Weights of a small mixture-of-experts language model, trained from scratch on English Wikipedia: a shared expert of 128 neurons, a variant of Adam for the experts.
Below are experts of layer 6 (counted from 0) of a mixture-of-experts language model. Rows are named router (the router's row for the expert), down (a neuron's output weights, with its number) and show model dimensions 0-191. Each number is 128 + 24 x the weight over its row's rms, rounded and kept within 0 to 255.
After each expert's rows: "raises" lists some tokens whose logits its average output raises strongly, later layers aside. This comes from a sample of Wikipedia text that the model never trained on.

# expert 41
router [139 146 107 118 131 114 151 150 144 162 158 101 112 146 105 116 142 156 142 156 133 147 137 113 136 139 117 128 196 120 121  94 157 127  77 124 105 147 151 153 161 168 169  94  82 123 117  93 107 141 141 140 152 143 152 127 106 143 126 120 141  94  87  94 124 124 122 143 150 138 127 111 154 162 170  80 110 128 115 139 156 131 128 111 156 169 121 159 164 117  75 133 104  90 154 130 132  94 112  85 104 144 152 112 132 141 156 148 149  87 171 147 160 115  96 121  78 155 131 147  87 119  98 148 121 129 118 118  82 111 103  95  99 126 102 168 100 115 106 118 134 117 159 142 144 120 126 105 106 126 120 165 157 124  85 145 105 101  94 123  92 112 105  99 167 125 124 114 145 131 154 114 151 111 145 118 155 125 108 157 146 107  91 150  92 107  91 141 107 134 156 127]
down0 [122 165 126 129 109  92 168 115  93 107 131  54 140 121 121 155  92  95 144  97  91 176  87 135 167 137 131 125 101 113 130  86 139 111 144 150 155 111 111  77 151 148 110 111 113 159  91 122 160 178 142 119 121  61 151 171 140 149 127 104  88 123 146 118 151 156 116 136 128 110 114 180 133 135 102 118 118 137 163 140 119 151 169 146 102 109  88 143 120 147 109 120 111 147 130 130 131 158 116 120 107 128 121 143  98 152 105  81 151 140 116 152 152 168 126 128 136 104  85 100 123 137 108 124 116 147 134 127 152 139 178 110 134 140 189  94 108  98 112 134 140 142 121 100 138 142 107 131 137 132 115 133 163 138 111 102 113 103 132  79 111 136 114 121 155 119 126 121  81 152 138 122 131 128 144 151 119 119 140 128 139 125 120 146  95  57 136 103 163 158 131 142]
down1 [106 192 117 124  92 129 142  93 138 135 167 140 124 142  84 140 109 119 127 119 155 164 120 153 135 128 147  74 152 106 140  85 140 146 163 156 114 138 162 120 166 111 138 123 176 130 141 144  98 121 173 181 111 124 137 155 116 117 145  83 134 147 112  93 126 152 136 127 123 140 131 144 141 164 136 147 121 139 142 101 110 136 147 120 128  86 111  88 134 108 149 132 163  84 121 117 113 160 150 170 103 114 119 152 132 131 146 116 135 111 109 145 127 112 144 147 181 136 157 115 123 107 163 124 152  93 134 138 135 137 108 128 137 110 178 123  81 174  99 142 172 158 133 179 141 132 107 133 125 105  67 145 104 143 119 123 143 146 140  62 123 110 143 146 144 124 114 106 111 127 109  93 128 191 116 109 122 140 157  86 123  94  82 127 134 164 131 121 141 144 149 133]
raises: "): ", ") ", ")", ":", "), ", "196"

# expert 3
router [154 168 113 112 134 142 163 114  93 101 112  96 144 134 104 111 123 111 143 188 131 137 136 105 107 121 139 145  89 160 136 146 113 127 172 112 184 102 130 106 153 111 132 132 139 124 129 118 104 127 108  95  76 154  98 125 144 104 152  91 123 147 109 165  74 161 159 103 104  86 153 147 129 118 109 113 165  79 118  85 125 110 118 125 135 104 104  95 136 144 169 149 127 123 132 120 130 186 122 125 154 142  86 149 135 118 122 120 116 129 127 122 126  84 145 192 114 123  93 161 166 102  81  98 123 131 137 139 107 125 138 151 130 154 138 100 145 148 137  85 132 128 106 111 165 144 109 140 134 134  78 140 131 163 109 121 156 141 173 135 140 131  87 132 119 111 137 158 106  97 119 165 137 178 150 103 130 107 119  92 109 139 111  91 168 146 128 128  99 124 122 145]
down0 [149 201 121 122 126  99 137  60 113 111 109  98 144 122 155 110 134 133 143 139 128 113 159 118 133 112 128 111 120 148  91 125 113 137 116 132 132 120 135 137 126 133 128  85 171 141 133 138 155 152 164 128 102 130  77  94 141 132 103 114 126 113 122  92 142 141 142 119 132 101 128 114  98 137 110  89 152 132  63 108 123 148 118 160 110 143  98  99 142 120 139 144 141  96  90 103  81  82  94 106  92 118 144 168 127 133  79 128  96 100 139 115 113 123 122 110 126 143 139 133 128  88 145 142 123 103 110  85 140 164 133 129 154 109 120  97 156 116 110 108 146  93 135 127 137 145 152 128 140 153 111 132 174 122 138 141 172 108 126 133 142 139 121 153  66 126 119 154 131 117 123 152 145 186 148 146 144 163 124  31 147 157 108 143 149 118 122  90 119 117 107 161]
down1 [114 126  90  95 111 155 209 147 161 135 142 120 112 145  94 118 131  66 125 100 146 120 147 119 119 150 152 144 143 112 118 126 116 110 139 117 121  95 109  99 137 167 158 139 124 116 157 119 121 138 143 111  96 139 128 140 132 152 139 149 152 108 132 138 142 119  95 151 119 130 159 140 134 128 119 161 117 119 148 157  96 137  95 139 110 101 142 157 118 142 133 100 118 161 180 151 118 178 153 141 150 152  77 106 150 134 118 159 165 144 101 109  99 156 109 123 137 110 136 135  95  97 136 116 119 129 123 143 156 122 130 142 107 115 132 150 120 109 140 148 109 141  85 115  95 104  96 158 158 111 122  44  96 133 111 102 102 108 161 122  82 116 109 157 145 159 123 113  88  75 113 131  81  87 138  88 163 129  73 153 107 148 125 132 112 114  90 131 124 125 150  97]
raises: "| ", "are ", "(", "and ", "- ", "or "

# expert 4
router [112 105 158 134 122 157 148  82 154 156 136 119 113 106 131 158 133 176 162  82 110  94 132 117 112 147 107 146 139 148 118 135 146 122 148 113 177 160  89 133 186 110 165 125 159 132 135 113 100 154 123 127 106 126 156 152 128 121 110 112 113 121 142 151 119 129 121 126 124 146 150 146 125 136 132 123 167 138 122  91 142 164 129  93 124 103 128 149 132 157 104 115 147  84 146 155 130 132 124 130 140 111 109  80 185 169 138 160 155 163 162 126 124 139 169 157 143 142 162 122 115 128 142 159 114 121 150  83 102  95 131 150 119 144  73 158 110  91 129 121 124 105 126  83  73 151 115 104 113 150 119 130 117  93  89 188  97 152 116 134 131 120 115 103  88 104 123 144 145 110 112 130 162 102 168  98 157 159 111 174  80 131 147 112 112 127 111 105 156 126 128 109]
down0 [155 154 131 109 159 104 131  98  77 124 128 147 115 127 154  84 153 118 100 142 176 123 103  77 129 111 135 105 113 118 130 124  87 123 148  84 127 134 103 118 117 130 119 127 169 138 133 120 126 145  96 138 119 133 120 130 143 135 113 132 155 121  84 119 136 128 128  96 153 140 141 109  89 122 100 137 117  89 118 107 129 112  79 141 134 150 138 132 115 149 123 120 119  97 122 108 123 111 137 109 135 171 106 227 128  87 153 102 118 146 122 109 139 143 142 138 120 105 106 159  98 153  92 178 161  78 123 166 113 120 136 104 170 109 161 128 125 130 152  91 141 122 139 161 121 143 155 119  91 149 131 132  92 167 156 115 138 128 174 132 143 141 101 131 116 117 165 125  91 122 143 128 114 179 155 161  87 107 103  70 136  99 156 132 161 135 124 136 158 168 137 153]
down1 [135 162 148 139 171 169 134 128 123 147 169 144 104 139 131 108 112 101 187 136 115 118 136  84 122 142 152 136 150 174 126 131 121 147 142 122 153 188 104 121 160 128 122 125 104 149 134 119 155 147 174 142  87 136 164 152 148 124 124 146 112 122 131 139 140 149 123 171 122 157 150 152 106 113 110  86 150 151 128 101 107 143 141 120 149  88 114  97 106 170 128 119 126 131 116 138 136 152  95 120  93 111 155 100 158 168 110 121 124 120  92 130  92  81 106 132 114 126 104 138 133 133  71 167 122 128 198 101 119 151 125 129  71 141  62 139 114 115 127 144 147 121 149 138 156 106 134 125 134 106 118 115 136 155 118 162 132 165  79 117 150 160  82 160 129 108 139 153 147 104 126 133 120  86 147 142 149  91 112 142 120 167 159 138 106 165  98 116 114 116 138 133]
raises: "-", ", ", "; ", "\n", ".", ". "

# expert 30
router [106  77 166 119 113  78 118  99 170 155 149 130 128 104 103  89  93  87 140  92 116 107 123 160 128 173  93 152 143 137 148 146 165 142 129 102 160 124 110 146 128 124 144 129 133 107 137 103 111 116 165 132 155 125 150  94 130 144 109  91 140 176 151 166 138 113 113 165 160 143 104 136 155 159 150 114 136 135 126 130 147 130 129  85 157  90 127 106 107 115 118 156 136 116 119 105  89 111 107 150 116 134 154 101 145 144 134 166 146 109 112 141 160 121 126 159 117 115 153 154 131 135 109 115 143 126 140 111 131 122 141 169  87 142  85 166 132 118 109 161 113 136 165  78 141 102 124 147  97 140 146  87 127 100 138 150  82 134 165 149  97  99 146  86 112 108 124 163 112 134 114 103 135  61 151 108 121 140  91 193 121 133 129 127 111 103 101 121 137 117 146  94]
down0 [145  53 115 131 150 119 115 100 138 155 147  99  98  99 136 143 125 138 112  84 122 143 110 171 143 123 126 152 145 110 125 139 124 124 103 117 166 123 132 112 146 144 123  81 151 136 147 121  88 145 145 116 124 119 103 107 148 144  75 134 141 102  95 135 153 102 132 126 107  97  75 124 163 108 128 122 115 146 112 131 159 117 160 112 128  99 134 130 135 145 125 102 124 116 135 184 127  91 122 129 122 142 120 104 124 139  90  97 109 121 169 129 114 138 155 142 102 128 151 116 102 128 151 151 167 129 130 108 160 112 101 172 155 180 118 131 130 166 141 123 117  80 157 137 131 116  81 143 112 158 164 142 153 148  83 121 101 161 135 139 109  87  89 132 107  95 132 151 136 109 169  94 108  93 113 135 133 129 146 148 103 112 152  94 145 109 119 180  86  92 131  58]
down1 [160 182 118 115  77  96 104 102  96 134 100 148 124 128 147 140 147 157 144 146 169  83 102 108  92 118 143 140 112 132 108 126 140 166 142 150 119 119 142 111 110  66  88 163 126 130 135  79 150 147 113 126  95  85 177 138 157  99 158 129  83 147 127 103 162 107 180 145 112 150 130 118  94 116 108 149 174 120 128 117 145  86 131 107 113 140 111 111 107 127 150 170 128 142 128 109 110 127 159 166 126 108 132 120 157 114 173 136 112 125 141 135 149 116  83 105 126 115 147 102 186 160 128 128 105 129 117 112 139 128 130 143 124 131 115 103 157  95 113 167 122 133 177 125  97 156 105 124 174 107 125 147 142 125 154 115 129 118 123 123 129 156 181 137 159 115  99 124 129 144 169 131 111 116 150 132 130 128 103 134 113 129 100 139 193 103 152 151  97 140 105 139]
raises: "ze ", "z", "\n"

# expert 29
router [122  85 151 135  90  99 124 114 176 152 120 100  97  86 138 112 139 100 121  90  97 130 141 191 125 138 130 151 172 115 138 137 130 114  95 108 147 126 129 145 169 141 146  97  98 125 127 138 143 150 148 116 134 107 149 160  97 161  96 106 134  78 106  71 145 131  91 163 159 154 142 125 145 150 184 113 121 143 128 164 127 163 126  95 142 124 134  99 155 125 142 112  90  99 135 127 124 107 103 122 127 120 137  70 116 159 165 129 136 106 150 144 128 126 112 124 114 120 161 120 113 131 114 133  93 115 130  70 125 104 127 131  83 169  91 155 135 117 115 153 146 106 143 113 138 102 127 125  83 153 121 127 132  87 122 155 100 137 152 138  78 112 147 138 138 127 109 109 118 122 151 133 145  68 107 157 122 125  77 178 131 107 131 180  97 118 109 127 118 124 140 111]
down0 [134 104 125 128 164 137 116 151 135 108 132 159 142 117 106 105  96 101 119 119 172 128 121 102 140 121 118 120 111 150 118  95 152 132 159 122 133 150 107 159  90 191 142 110 131 142 134 125 144 120 137  98 163 114 122 146 110 140 104 126 135 120 156 117 251 111 123 116 174 130 128 110 123 142 118  88 125 159 134 149 107 186 132 153 121 150 142 117 169 135 142 148 135 145  98 181  95 117 127 135 147 103 134 118 106 119  99 129 105  92  95 109 130 138 101  81 112 148 119  97 143 144 124 143 144 132 119 151 118 127 130 155 126 110  88 130 119 131 136 102 103 114 125  71 100 105  93 123 102 120 127 119 151 126 104 110 127 132 155 121 109  68 140 130 106 163 140 120 168  87 129 135 149 148 140 153  83 139 146 103  86 142 161 143  83 122 105 150  74 125 116 123]
down1 [160 171 109 104 131 151 117  97 100 195 135 143 143 146 124 140 143 129 143 175 160 114  94 121 112 122  99 151 128 103 155  95 144 117 116 142  95 119 119 158  81 166 146 107 142  89 137 122  93 126 132 114  76 117 134 135 151 109 151 122 140 143 149 130 146 117  74 186 130 131 167  84 102  78 115 145 127 127 147 149 139 133 139 114 183 107 140 141 113 113 119 121 137 119 123 127 133 143 132 121  86 112 185 127 133 126 138 122 133 111 129 143 114 137 144 114 120 110 173 148  88 142  95 139 103 140 125  95 129 111 128 165  83 135 103 109 142 110 108 166 143  68 111 178 119 134 103 138 165  92 128 142 124 102  87 127 121  99 108 141 122 162  88 155 153 112  90  85 110 110 155 127 106 122 148 119 164 142  96 121 158 131 129 107 104 180 123 111 130 133 134 102]
raises: ": ", "ights", ", "

# expert 28
router [149  73 171 111 135 148  82  72 155 144 167 116 125 129 138 110 103 114 134 113 125 127 186 113 134 133 149 133 150 124 106 166 165 110 143 118 177 144 100 130 100 155 148 124 108 108 113 137 152 109 118 147 121 122 159 118  87 128  82 157 115 137 128 144 121 161 135 106 129 149 134 152  88 104 149 126 146 153 181 160  82 133  87 107 112 130 114  89 127 138 108 111 124 106 136 149 120 118 120 143 118 128 126  72 136 147 151 134 163 138 118 117  86  99 151 141  96 130 106  98 131 154 122 102 136 133 145 126 118 145 167 121  79  98  82 162 119 121 164 172 145 122 146 110 138  80 113 107 123 132 123 105 117 136 114 175  98  93  86 160  96 111 143 117  95 146 123 153 129 160 141 151 158  93 129  97 125 151 124 188 103 115 133 139 103 146 101 124 111 107 115 145]
down0 [144 131 105 135 106 118 130 162 109 156 134 178 173 124 166 139 133 178 125 179 135 118 142 139 140  81 144 139  80 167 115  80 137 188 137 116 109 143 109 134 119 126 116 112 128 165 133 112 132 138  95 120 191 146 136 193 136 112 159 131 121 143 112 138 152  64 159 135 106 117 126 149 122 143 130 126 165 145 108 142 132 118 129 104 110 125 132 114 146 118 150 126 146 130 123 106 138 132 114 129 139 149  94 100 146 167 117 123 129 153  81 116 116 154  95 121 111  93 100 124 154 161 110  99 122 129 115 128 146 187 118 122 131 164 140 158 120  92 168 141 131 192 148 155 100 117 123 147 152 117 138 108  73 146 110 123 158 110 136 135 141  87 107 122 154 104 113 141 122  91 129 144 144 170 130 136 134 117 138 126 123 114 109 133 126 177 150 150  90 167 132 181]
down1 [134 148 136 157 106 154 101 103  86 142 112 101 101 149 141 121 118  83 115 118 124 114 127 133 110 167  68 125 155 110 140 117 144 106 116 128 163  86 128 114 107 114 120 104 118 126  81 138 124 168 133 139 143 141 127 124 136 133 118 142  96 150 141 149 121 123 170 144 133  86 142 142 151 122 136 109 125 126 124 158 118 156 117 134 135  94 101 102 157 129 145 162 105 114 165 118 145 113 143 105 138 141 136 122 135 158 102  89 168 112 116 124 141 114 122 129 123 107 156 130 141 123 132 139  89 147 152 170  85 183  90 148 120 125  59 125 121 129 132 137 112 113 132 141 123  89 148 133 145 127 125 116 127 151 102 148  82 156 175 142  87 161 118  79 150 160 100 114  88  79 140  88 136  74 164 137 109 103 145 166  80 159 115 128  88  96  91 130  99 134 176 138]
raises: "\n", "/", ", ", "-", ": ", "ised "

# expert 21
router [147 156 136 149 147 137  99 112 103 134 105 112 145 168 113 151 126 141 120 113 115 128 141  98 159 141 152 116  95 137 145  99 144 109 180 101  57 139 145 127 158 130 137 119 105 126 164 130 112 108  77 103 105 127 100 148 127  99 154  71 132 102 158 173 146 119 140 162 146 130 120 115  84 132 110 138 141 122 150  78 115 126 141 101 131 134  95 113  79 138 131 118  90 127 149 125 141  98 155 100 120 100  95 186 110 135  99 153 132 151 114 100 131  83 153 146 113 118 120 103 162 111 141 145 141 162 141 119 153 110 110 145 130 111 186 110 135 126 110  92 155 121 144 124  86 152 140 111 141  97 116 157 113 110 100 155 184 142  93 173 151 144 125 155 133 181 118 150 114 103 134 119 114 162 126 113 122 136 156  80 108 144  97 146 120 122 131 109  90 121 134 165]
down0 [166 168 154 128 119 152 173 140 163 130 121  88 106 117 135 114 150 168 121 154 105 122  96 131 133 164 111 184 182  80 148 126 131 126 122 140 154 106 123 137 153 129 130 137 145 121 127 117 144 133 154 130  92 138 129 121 142 179 120 193 171 148 124  78 157 102 133 127  97 132 104 122 129 151 132 139 156 109  89 127 121 114 151 143 146 145 137 127 134  99 113 138 121 130 135  83 178  85 133 113 105 146 110 175  65 124 118 131 125 126 131 172 161 171  65 137 122 101 121 101 141  97  88 140 119 125 126 129 159 102  95  92 131  87 137 121 119 117 114 116 142 109 121 146 119 116 112 120  92 173 110 137 147 113 134 126  98 145 131 121 113 151 112 110 101 114 147 148 141 149 166 165 123  95 129 112 137 177 115 103 180 128 113 148  90  99 120 131 137 103 115 149]
down1 [123 217 103 142 124 133 152 128 133 148 153  86 101 149 122 141 109 165 126 126 124 163 118 122 164 101 135 138 133  81  77 102 141  71 130 154  97 137 155 163 116 173 138  90 107 128 112 120 123 201  74 131  73 135 116 151 129 165 144 138 147 114 128 124 110 143 141 134  87  99 121 138 136 180  92 135 128 102 143 103 121 121 162 119 146 130 151 135 162 120 157 100 125 163 132 124 138 146 192 114 121 174 134 187 122 125 148 140 122 154 144 124 130 126 118  99  90 173 132 106 174 104 103 143 123 115 128 136 124 110 129 119 152 135 133 149 106  87 111 113 125 161 112 140 124 134 134  99  94 110 136 144 140 121 127 124 145 126 139 100 151 152 132 142 110 141 124 128 121 134 153 112 105 177  85 102 124 151 135 102 143 107 149 158 100 104 107 123 113 145 129 120]
raises: "| ", "and ", "to ", "of ", "& ", "from "

# expert 6
router [110 156  85 144  89 110 120 141 175 187 170 118 111 155 119 136 151 157 153 132 127  98 130  97 156  94 140 110 152 117 141  91 137 102 122 131 106 148 147 163 136 164 173  88  94  86 132 133 111 108 166 112 115 130  99 136 113 125 146 132 105  84 131  95 165 131 137 178 175 126  90 117 125 179 116 108 102  82 125 144 151 107 131 128 154 121 106 115 158 155 146 122 127 123 140 111 122  95 104  78  80 166 146 159  99 139 132 155 124  89 124 151 143 128  93 124 100 169 134 165 104 110 136 132 169 130 119 128 122 115 111 112 112  97 122 145 128 114  91 135 146  88 137 150 128 112 144 115  93  96 130 116 156 116  88 165 146 141 123  91 120 129 120 104 165 130 120 115 128 156 165 106 119 106 109 139 139 173 127 176 123 128  99 142 137 113  87 142 125 121 114 107]
down0 [123  78 103  93 122 150 106 120 144 128 140 178 114 123 114  86 115  94 110  99 165  88 139 119 142 146 121 125 137 130 127 119 105 137 165  95 137 128 116 110 111 152 148 115  94 122 126 122 117 119 142 143 124 116 181  82 152 102 139 139 160 140 139 128 182 119 131 156 138 134 113 122 113 106 146 120  71 165 106 170 146 136 121 115 153 145 132 160  95 160 128 130 138 153 114 132 127  88 119 130 162  79 153 109 147 126 103 109 106 144 103 124 125 100 148 150 105  84  80 138 100 172 141 180 153 154 107 118 122 140 152 136  71  85  98  93 168 108 122 167 177 131 105 132 107  97  82 151 112 123 140 112  89 150 118 142 107 144 126 144 105 159 148 123  92  92 120 103 137  98  94  96 112 100 110 119 141 141 123 143 101 132 119 137 164 137 150 140 153 140 102 101]
down1 [148 147 134 141 125 141 105 108 146 153 127  70 148 159 152 126 137 106 190  69 131 153 101 137 104 142 143 103 104 147 120 155 169 123 100  97 148  74 159  99 156 144 143 106 146 113 108 112 144 135 163  95 101 128 136 113 120 145 161  74 118 130 140 104 164 128 101 141  83 120 116 117 192 127  78 122 101 132 139 117 150 140 147 118 159 129 154 127 138 155  98 109 140 117  99 176 122 104 146 107 130  77 166 177 141 141 107 142  93  75 115 119 139 128 114 120 156 127  91 149  97 107 128 166 139 136 146 119 124 143 165 163 149 165 155 165 114 141 100 121 104 157 128 116 146 115 142 131 151 112 118 155 134 112 133  95 109 116 145 108 135 141 129 129 134 126 102 119 122 139 137 123 124 167 133  70 158  87 116 120 138 140 122 134 127 122 122  75 146 142 138 171]
raises: "tournament", "): ", "claim"

# expert 33
router [154  64 199 141 123 143 106  76  97  87 145 131 126  63 141 129  92  82 122 121 145 126 111 147 122 143 115 162 119 170 147 184 131 103 160 140 152 136  91  79  89 118 131 176 124 110 149 117 162 125 145 159 120 116 167 148 141  85  84 141  95 138 119 167 127 108 165 108 127 149 140 154 131 125 146 131 150 111 143 140 129 126 138 122 111 111 145 116 122 145 156 114 115 175 109 149 151 130 135 126 123 117 148  99 127 121 117 144 126 143 132 133 122 146 135 117 153 123 130 107 174 144 141 100 151 122 160 142 145 125 112 106  87 101 114 127 135 120 169 185 127 138 119 101 124 121  85 134 157 133 143 134  80 156 128 132  96 125 125 122 121 133 122 137  96 165 146 100 112 180 107 153 135  90 159 146 113 111 146 181 150 128 153 123 129 107 149 138 121  75 119 134]
down0 [126 171 116 127 148 152 125 130 139  78 170 199 135 158 105 145 130 119 109 158 120 138 146 108 166 110 132  86 131 124  95 173 119 138 176  97 126 140 112 150 121 145 140  80 138 137 148 140 117 117 111 128 136 102 142 132 106 124 128 117 151 150 114 144 164 126  76 161 145 102  93 174 160 109 127 186 137 150 140 141 120 127 117 123  88 136 159 136 119 115 115 101 125 150 148  93 134 101 143 120 121 136 126 148 132 124 148 115 105 130 115 118 122 147 139 115 132 126 145 140 153 149 115  99 126 136 119 160 165 125 184 141 166  67 120 146 110  96 116 134  97 112 142 129 113  88 114 137 137 122 156 148 144 160 159 108  90 126 114  84 131 169  93 118 145 132 142 181 122 124 125 185 134 126 101 149 122 126 152  80 157 122 172 152  98 161  75 125 143  76 131 124]
down1 [165 201 140 156 133 137 103 136 131 103 163 133 106 101 118 134 143 122 127 108 105 112 122 141 101 115 173 116 187 108 121 144 121 120  94 132 189 143 103 140 115 112 108 109 133 129 106 146  71 159 138 126 154 124 158 112 141  93  84 118 105 169 101 153 106 101 106 132 166 137 136 150 136 114 127  98  95 108 101 154 105 169 109 104 119 144 142 129 137 152 112 157 106 144 117 188 126 143 126 107 148 137 173 114 116 142 132 126 108 120 155 147 127 118  95 135 140 146 139 125  92 103 116 163 143 112 158 144 106 146 139 140 141  82  84 110 138  66 132 146 110 113 142 149 136  76 119 168 138 138 166 111 135 141 147 144 155 118 130 127 132 152 148 139 138 138 126  96  95 123 137 108 101  87 131 133  89  85 148 125 115 113 137 134 134  98 108 114 139  57 145  81]
raises: "5 ", "3 ", "6 ", "2", "B"

# expert 59
router [127 155 150  92 131  99 124 142 111 165 117 133 126 156 132 114 123 127 132 106 125 147  96 134 136 153 114 153 136 104 143 146 112 169 148 138 130 161 135  79 136 150 132 111 155 102 146 160  93 169  68 139 143 140 104 135 139 146 111 100  97 148 172 134 112 133 154 191 138 108  76 163 131 108 152 119 147 103 106  92 124 110  91 101 134 162 174 126 117 158 176 161 148 144 131 131 139 146 102 161 138 130 105 136 133 124 128  91  86 112 174 159 106  91 119 142 140 121 121 157  96 141 113 116 126 150 105 116 124 123 146 131 106 101 179 151 139 155 133  95 145 111 155 148 140 147 115 117 114 154 113 144 124 106  75 144 171 112  89 122  98 114  97 153  85 126 149 129 127 106 164 135 135 181 145 138 159 148 156  94 128  94  93 147 129 147 143 115 124 104 163 166]
down0 [184 114 108 100 127 104 109 104  82 118 133 185 121 111 109 113 143 126 122 162 106 100 143 131 101 128 140 134 142 141 122 116 136 130 133  80 134 104 123 110  86 156 154 148 160 104 120 123 157 121 113 166 127 141 161 109 132 114 128 122  90 121 166 154 168 140  92 146 124 156 155 160 115  98 106 147 126 133 155 106 161 130 100  95 141 112 135 101 111 136 134 135 118 117 107  72 127 126 100 135 133 135 150  89 110 156  94 130 118 125 123 123 106 115  94 119 119  67 123 114 134 174 113  59 118 125 123 148 153 152 139 118 145 180 125 136 149 123 129 155 151 107 128 154 144 119 145  81 107 135 120  88  80 136 142 113 150 102 161 121 125  90 118 115 141 153 141 150 126 151 120 143 154 127 116 126 116 101 193 159 103 115 158  88 136 107 114 128 166  73 118  67]
down1 [123  64 127 169 142 143 129  76 113 130 123 189 129  83 103 117 116  98 106  86 132 144 116 192 127 147 123 132 133 156 132 110 155 125 126 100 105 139 143 151 129 111 164 130 102 101 143 117 119 132 144 105 182 109 141 130 120 112 103  94 117 174 151 120 148 169 124 141 117 156 129 132 117 146 152 151 103 142 153 127  90 101 148  99 141 145 127 150 135 101 131 134 150 174 116 141 142 117 146 114 149 104 171  94 147 131 139 140 136 104 146 119 129 131 148 132 145 136 120 100 110 199 134 129 108 134 131 121 122 219 140 109 111 126 139 115 109  97 102 143 133 167 162 116 148 149 147 157 129 117  66 142 112 135 127 131 160 149 115 136  99 122 113 124 141 151 173 115 134 128 112 121 162  94 156 142 138 115 124 148  95 130 104  67 109 132  75 129 165 112 136 105]
raises: "(", "from ", "and ", "- ", "in ", "& "

# expert 56
router [136  83 172 142  89 131 102  83 122 107 140 111 120  73  98 143  86 115 132 141 147  99 128 154 103 165  86 139 111 121  95 181 155  99 136 115 157 125 132 123 143 109 135 134 131 101 131 125 138 133 123 157 156 123 183 123  99  91  94 121 116 140 105 173 152 129 126 107 133 122 146 170 116  99 151 163 120 117  99 156 100 142  97 125 140 111 111 125 109 103 145 135 136 130 162 156 124 124 150 146 142 134 146  91 102 117 108 180 134 171  87  96 139 109 112 133 153 103 140 111 174 151 123 137 124 138 145 122 155 138 135 135  80 144  73 115 150  92 129 176 115 144 127 101 121 126 117 128 134 114 129 106 116 116 142 124  97 110 116 147 116 111 139 142  65 110 101 165 119 155 126 177 159  79 149 107 128 108 105 173 156  98 144 124 125 116 169 158 120 117 105 159]
down0 [102 113 117 150 139 150 131  80 143 133 108 104 131 124 123 111 149 133 153 145 146 146 110 163 110 123  71 122 140 114  91 157 118 110 158  85 127  96 127 117 141  87 151 108 193  83 120 140 125 136 148 105 110 136 145 109  50 169  77  87 130 168 112 174 129 135 127 128 143 120 121 142 135  83 114  91 101 131 123 125 124 118 111 123 128 122 126 114 136 116 117 126 178 171 125 111 125  88 149 148 152 126 164 121 119 137 132 130 105 163  98 116 140 146 159 154 117 152 100 147 118 158 171 143  90 124 106 131  97 153  97 105 124 123 138 116 174  92 120 192 134 138 110 114 108 166 100 146 139 143 120 132 145 116 129 169 119 150 129 182  95 140 148  98 138 105 122 126 112 160 159 133 136 123 162 149 106  95 168 138 109 104 107 166 141 102 146 142 127 101 119 151]
down1 [155 146 105 142 137 141 119 141 115 141 148 175 187 130 141 129 151 110  78 154 122 124 144 150 130 135 128 138 105 149 100 109 102 128 124 146 147 137 133 125 116  85 140 113 119 110 179 118 121 109 159 139 136 110 172 143 122 106 128 150 107 170 100  89  99 123 117 162 114 107  96 104 143 132 100 122 162 181 163  97 123 130 141 127 150  85 128  97  98 132 124 110 162 154 109 118 132 135 105 122  95 123 119 116 130 152 113 117 139 101  98 163 101 134 137 105 142 101 167 158 137 119 122 150 114 114 118 117 115 177 152 126 127 150  95 110  87 124  80 137 151 118 108 185 121  99 136 168 134 159 116 121 161 113 113 120 122 130 165 141 111 143 195  87 112 117 161 172  93 136 140 103 142 133 142 152 141  92 126 154 165 158 111 138 181 174  88 138 122 113 136  76]
raises: "\n", "; ", "\n\n", "s ", ".", "-"

# expert 9
router [ 92 181 107 102 145 117 152 166 111 100  93 118 144 172  95 128 110 138 152 137 108 139 143 113 108  80 137  93  72 140 116  83 115 138 135 109  90 111 151 157 119  82 119 128 166 174 117 145 119 143  92 129  98 121  70 162 130 117 157 106 121 150 107 148 153 148 101 172 124 107 103 136 105 122  85 119 137 143 120 128 112 123 115 133  87 149 127 101 126 148 120 113 185  98 102 143 156 152 118 137 109 142 135 166 124 138 149  92 148 136 100 130 118 145 128 142 114 106 118 125 105 123 100 158 158 119 113 157 184 159 110 136 126 139 133 107 143 144 127 140 140 164 103 147 176 145 140 132 122 107 149 140  95 149 119  85 166 126 168 123 154 160 124 119 149  87 122 137 124 121 114 108  80 177 107 121 111 126 126 102 123 127 129  88 154 163 169 122 141 161 152 142]
down0 [130 162 123 135 151 122 142 117  87 134 173 108 148 136 169 152 152 170 122 145 112  69 133 119  98 130 149 143 149  88 145 113  99  94 149  66 146 106  88 141 151 148 147  95 164 135 124 132 121 122 126 135 122 117  78 144 137 129 161 141 149 140 130 125 159 182 114  77 125  92 148 137 157 141 144 125 108 126 181 165 121 144 135 118  90 176 155 164 127 159 126 119 125 124 161 121 115 114 106 119  98 123 101 157 159 147 164  77 114 148 145 154 182 148  92 152 131 162  91  67 113 117 143 148 170 132 144 131 152 102 145 165 150 139 146 164 125 145 118 112  88 119 185 123 108 155 155 121 119 115 155 120 108 115 108 157 171 148 107 132 141 119 104 134 116 128 117 134 140 149 147  97 111 158 116 119 126 118 131 132 122 126 152 138 137 119 164 113 121 122 129 159]
down1 [153 135 155 140 140 145 143  75 175 117 140 144  96 117 105 119 146 117 123 135 157 121  88 125 126 115 104  66 149 112 127 103 116 151 127  92 161  97 153 132 122 118 104 174 172 143 101 145 108 139 188 102  88 161 165 125  96 163 122 158 166 116 109 126 194 160 149  76 174 144 127 126 130 155  86 144 116 172  90 111 108 137 136 148 107 115 112 162 152 127 162 116 104 140 114 151 138  89  78 142 161 131 152 117 151 177 122 109 137 105 163 147 157 111 122 141 117 139 124 123 165 111 153 168 122  94 138 155 114 144 126 156 179 118 129 131 115  96 148 147 144 161 149 157  92 133 129 118 111 151 113 114 168 119 156 125  95 120 117 136 111 133 149 142 101  98 126 131 137 125 130 122 108 104 109 149 139 152 115 117 125 139 115 132 144 124 129 172  99 139 155 131]
raises: "| ", "(", "of "